From a checkpoint of a small mixture-of-experts model trained on Wikipedia.
Experts: 160 SwiGLU neurons an expert, 1 pick a token, a softmax router.
Training: a variant of Muon for the experts, 1229M tokens, 9377 steps.
Below are experts of layer 6 (counted from 0) of a mixture-of-experts language model. Rows are named router (the router's row for the expert) and show model dimensions 0-127. Each number is 128 + 24 x the weight over its row's rms, rounded and kept within 0 to 255. Numbers have three digits each.
Before each expert's rows: "raises" lists some tokens whose logits its average output raises strongly, later layers aside; "mostly gets" lists some tokens that are sent to it at least half of the time. This comes from a sample of Wikipedia text that the model never trained on.

# expert 18
raises: "on", "us", "an", "ans", "al", "os"
mostly gets: "ept", "reat", "unk", "ugg", "inn", "pt"
router:115148108102109114147066135127087151124159109139111129144117149116105106145117132133151123093167137151096117131117105166121152117184146141118130159090135109128109114145143115156123144162127173151148154145100146076132129133149093143107105156118147114081116137148061115159106080076133163144102157118127120109188104099123143076175167097112115122097142127137129140118145151097131123129116

# expert 5
raises: "===\n\n", "terweight", " ===\n\n", " ===\n"
mostly gets: " Islam", " Iraq", " Siege", " Singh", " Islamic", " Shah"
router:116140111104129146124128113154140105163098136160093111153087108157140107098157107138159194118146109149163076138155167129154089147087070144110160132089120152156135143143148132096111116165134104116162126128144166144118134168148144128122132141106155140106147104139150133124111155139118111078138131109147147148125140123140170178096150102110132131096162141117151134141111101121123178114123

# expert 14
raises: " |", " and", "0", "9", "6", ","
mostly gets: "200", "198", "202", "201", "197", "199"
router:125108145132116159144118156189124120085120131175144116088123086158157123131155137107135127135143095115147123112143148144167082156115166161135116144121122157155082151163104101113146119163108067131151168099183145161120134130170106109098151164082121118125139143142159112119126129107125099094123138150134167128082145119130160182089148133156119104124138143113139110152155138163110163126167

# expert 10
raises: ".", " |", ",", ":", ";", " and"
mostly gets: "1", "2", "3", "5", "0", "4"
router:152104147160102085134102129126153148121099089115125105092138145137119133112116117151093169121156157118119137112084070152167149125114101114138159113151138118082114125141115143109114107102144138146086108169121116151072127110120110097125150116150160129100130150149102083095169114167149164149099159097135145138095096124128104116136120181122145156181153130152101157121121162153144126105165

# expert 11
raises: " the", " a", " his", " ", " an", " The"
mostly gets: " by", " under", " ISBN", " By", "After", " Under"
router:156142125156117114099147136130146114096110169101112163134161128157119134131142137105119131162113139122139170179175161094113157118094108142099174098137094150089141126124105146129145137121145135126123156158139151052139137112130144115128110134138117135099105101136104160156131170126130124163127115100108099112130100122148119123082140098124118127086110109138106159158142086102121149106079

# expert 8
raises: " In", " The", " However", " On", " He", " It"
mostly gets: ".\n\n", " However", "\".", ".\"\n\n", ".\"", " ===\n"
router:136127140166149082162179142086104118128160153119119097171153177125123109149143138100140133086134142094146123163138135147134159137157138067137140090145147098108150128102054151102111125102124120131094144128040124103114099131075130096117135116175091124176120176120134158124111106085116179143163145136105116138138136111106163132146132105161143106165113093153114118130160114143133113131123

# expert 0
raises: " ", " \"", " L", " A", " R", " The"
mostly gets: "=", "):", " •", ":", ".:", "::"
router:129107115134122153125142174129108134128121122129126131152186119098125135125127138140121107118134127098130099141133107099102135089107129093168082143115114124143127138088154087108111121097108182107115118072045081120130064104115126133126113087108136141102149109117143140096095127117114108136131137109119145160128126156179169099149151140122156132135133100146092138111124129166130133133114

# expert 13
raises: "fire", " engines", "ization"
mostly gets: " São", " Santiago", " Jorge", " José", " Ale", " MF"
router:101128121133118146139128130152134105137118139171105141121086093136170109110127089144140164144158107135155124172157169136157101150095084153103143121120116154160139110189141161098117117153118104127132136128149154148119152176159158101120150145108144186118143129155133135105110116121115098062142144109128135143134143109103139166098152083091131137101140153130147156142103116143118162124157

# expert 12
raises: " the", " a", " an", " ", " one", " their"
mostly gets: " into", " became", " is", " become", " for", " to"
router:184161154129123102123143113113130167162129113154167132105125157115110181120114137122102122154125115123118157131134157114097158150120130125158119111147111107104160126136136080131127132118113175104096111103148110158069131115104152100126142149176113099136139110068123155120157134089135134139147111105119112073159109162148122065138107132105147142122116093154108169143126119169156094119147

# expert 16
raises: " the", " at", " their", " about", " his", ","
mostly gets: " has", " had", " Chevrolet", " have", " would", " available"
router:133170137114137087116097128149134132138111167118113174159104139137143125106169166133135174117170112133127121102145187110103127159122140141123130114129147139160126087123131111096123104161112120107139162131138149129123133114135159139142154123100130101134141111134147129108129122178120125150168110101177159136125143109118138158091121092089098125100141169110155141132082135156093123150106

# expert 23
raises: ",", ".", " and", "d", "l", " ("
mostly gets: "rell", "ñ", " Gal", " Tom", " Mont", " Busch"
router:113125112139135111165144101107142136119118141091146175110111128120093130122151110117080098097091135093089128126109126151126160108136158099097095093108134141137145142141153170156130142140126168113139152159113091150111113111123153139105116119133120135150144124162104070113155129104136159066110124155136109151152144150089127084168100167147111141125088121109177146109101150093105160142119

# expert 17
raises: " of", "\n", ".", ":", " |", ";"
mostly gets: "SI", "American", "South", "incumbent", "New", "Early"
router:109115163127144136094143145138131133094118136153109120121124098166184132108166165139103071144192158155124166072127109130108139092153123104067158197142162141148122148139141101118125135144159106177152145125129150134159144118153092088118136121123149096134121136128132103121125107123135128126110175126135161180143144132094105115097111138118118127190119150112161082131150107139135118112137

# expert 20
raises: " the", " one", " L"
mostly gets: " all", " every", " majority", " per", " All", " throughout"
router:160184149118139114129129113133149131149104147108164113147123155123144080113101103142133146129115104157141115154124110142143107152132120138130102169149103133166124150131145115196112104113122126086159102107147144129110138141136140157133168114155163166139128133120168155118154162138157137098167104139124112114084143095101163112113143117127120074105156110089071107155077110106157150078132

# expert 2
raises: " ", " all", " and", " about", " in"
mostly gets: "}$", ")}", " Nancy", "',", " Hamm", " Evans"
router:098123129114115156119117123149144101134086147191090104169108100136167111120152107157113165124144116123166070142152168122152083145052073150101110117122133143146122111164147151104102133137130108111147120133151145097132146150157151115119167146105162157127156097125144142104134095149102102080135121132133149139135155092125144164096148077097133117107140145113160150185143114118104159131120

# expert 3
raises: " of", " and", " |", ",", ".", "\n"
mostly gets: " species", " MPC", " Genus", " JPL", "idae", " list"
router:185147111128131165073109115129123134118129108175110125132108138178123114083176175143128118150121162167137172093137141137122134121137111134111130082141161117118134154125141125146131086184149139080134138129145133134133120093094122115146129127116116098126098105122144082143130155136120140100155076149167109130120139117107126158121115162102072144137142121111130145131082151153105132131104

# expert 21
raises: "M", "A", "B", "P", "C", "W"
mostly gets: " (", " =\n\n", "(", " (\"", "°", "^{("
router:091115117123153152105120129111127117133121150128067097128118086137113123138127148102184126157156111158132146135143102071108097139142110161151163135193140151110146126171141147148127137154148096125111108124144148110114119188082141127130139136141116127154142149101171164109076111155148120140181144184142105160099130148149145131097150168132147134112111114142133158093145109165085100103103

# expert 4
raises: " the", " all", " its", " it", " a", " that"
mostly gets: " died", " find", " worked", " graduated", " create", " qualify"
router:113086119132152179118125102109162121150131085116129166123139115132150119105113103118128093178108160127096163119097151100096173156163139139136122195126168132130121108159134150107097146136134146146144144140116127158136126104101112096172087121127103114129126125129142102173172145085091143118096097114140095129131156122143103095101130100116111111178124138119157110128114128105127107174121

# expert 9
raises: " part", " and", " ", ",", " in"
mostly gets: " one", " two", " three", " One", " Two", " six"
router:132143132129113147137116089132159137154116103075120147166124131121168105117131113133152124190111134169142076140159127133174103088119159136111175127123136128151126151120151155124129129094154103148118124198118123151175140122147158154130145140127151163113113132159167099115135172137128107090170101119155152119093136111099131151126116144151101091117100144130099116140090097141132095127174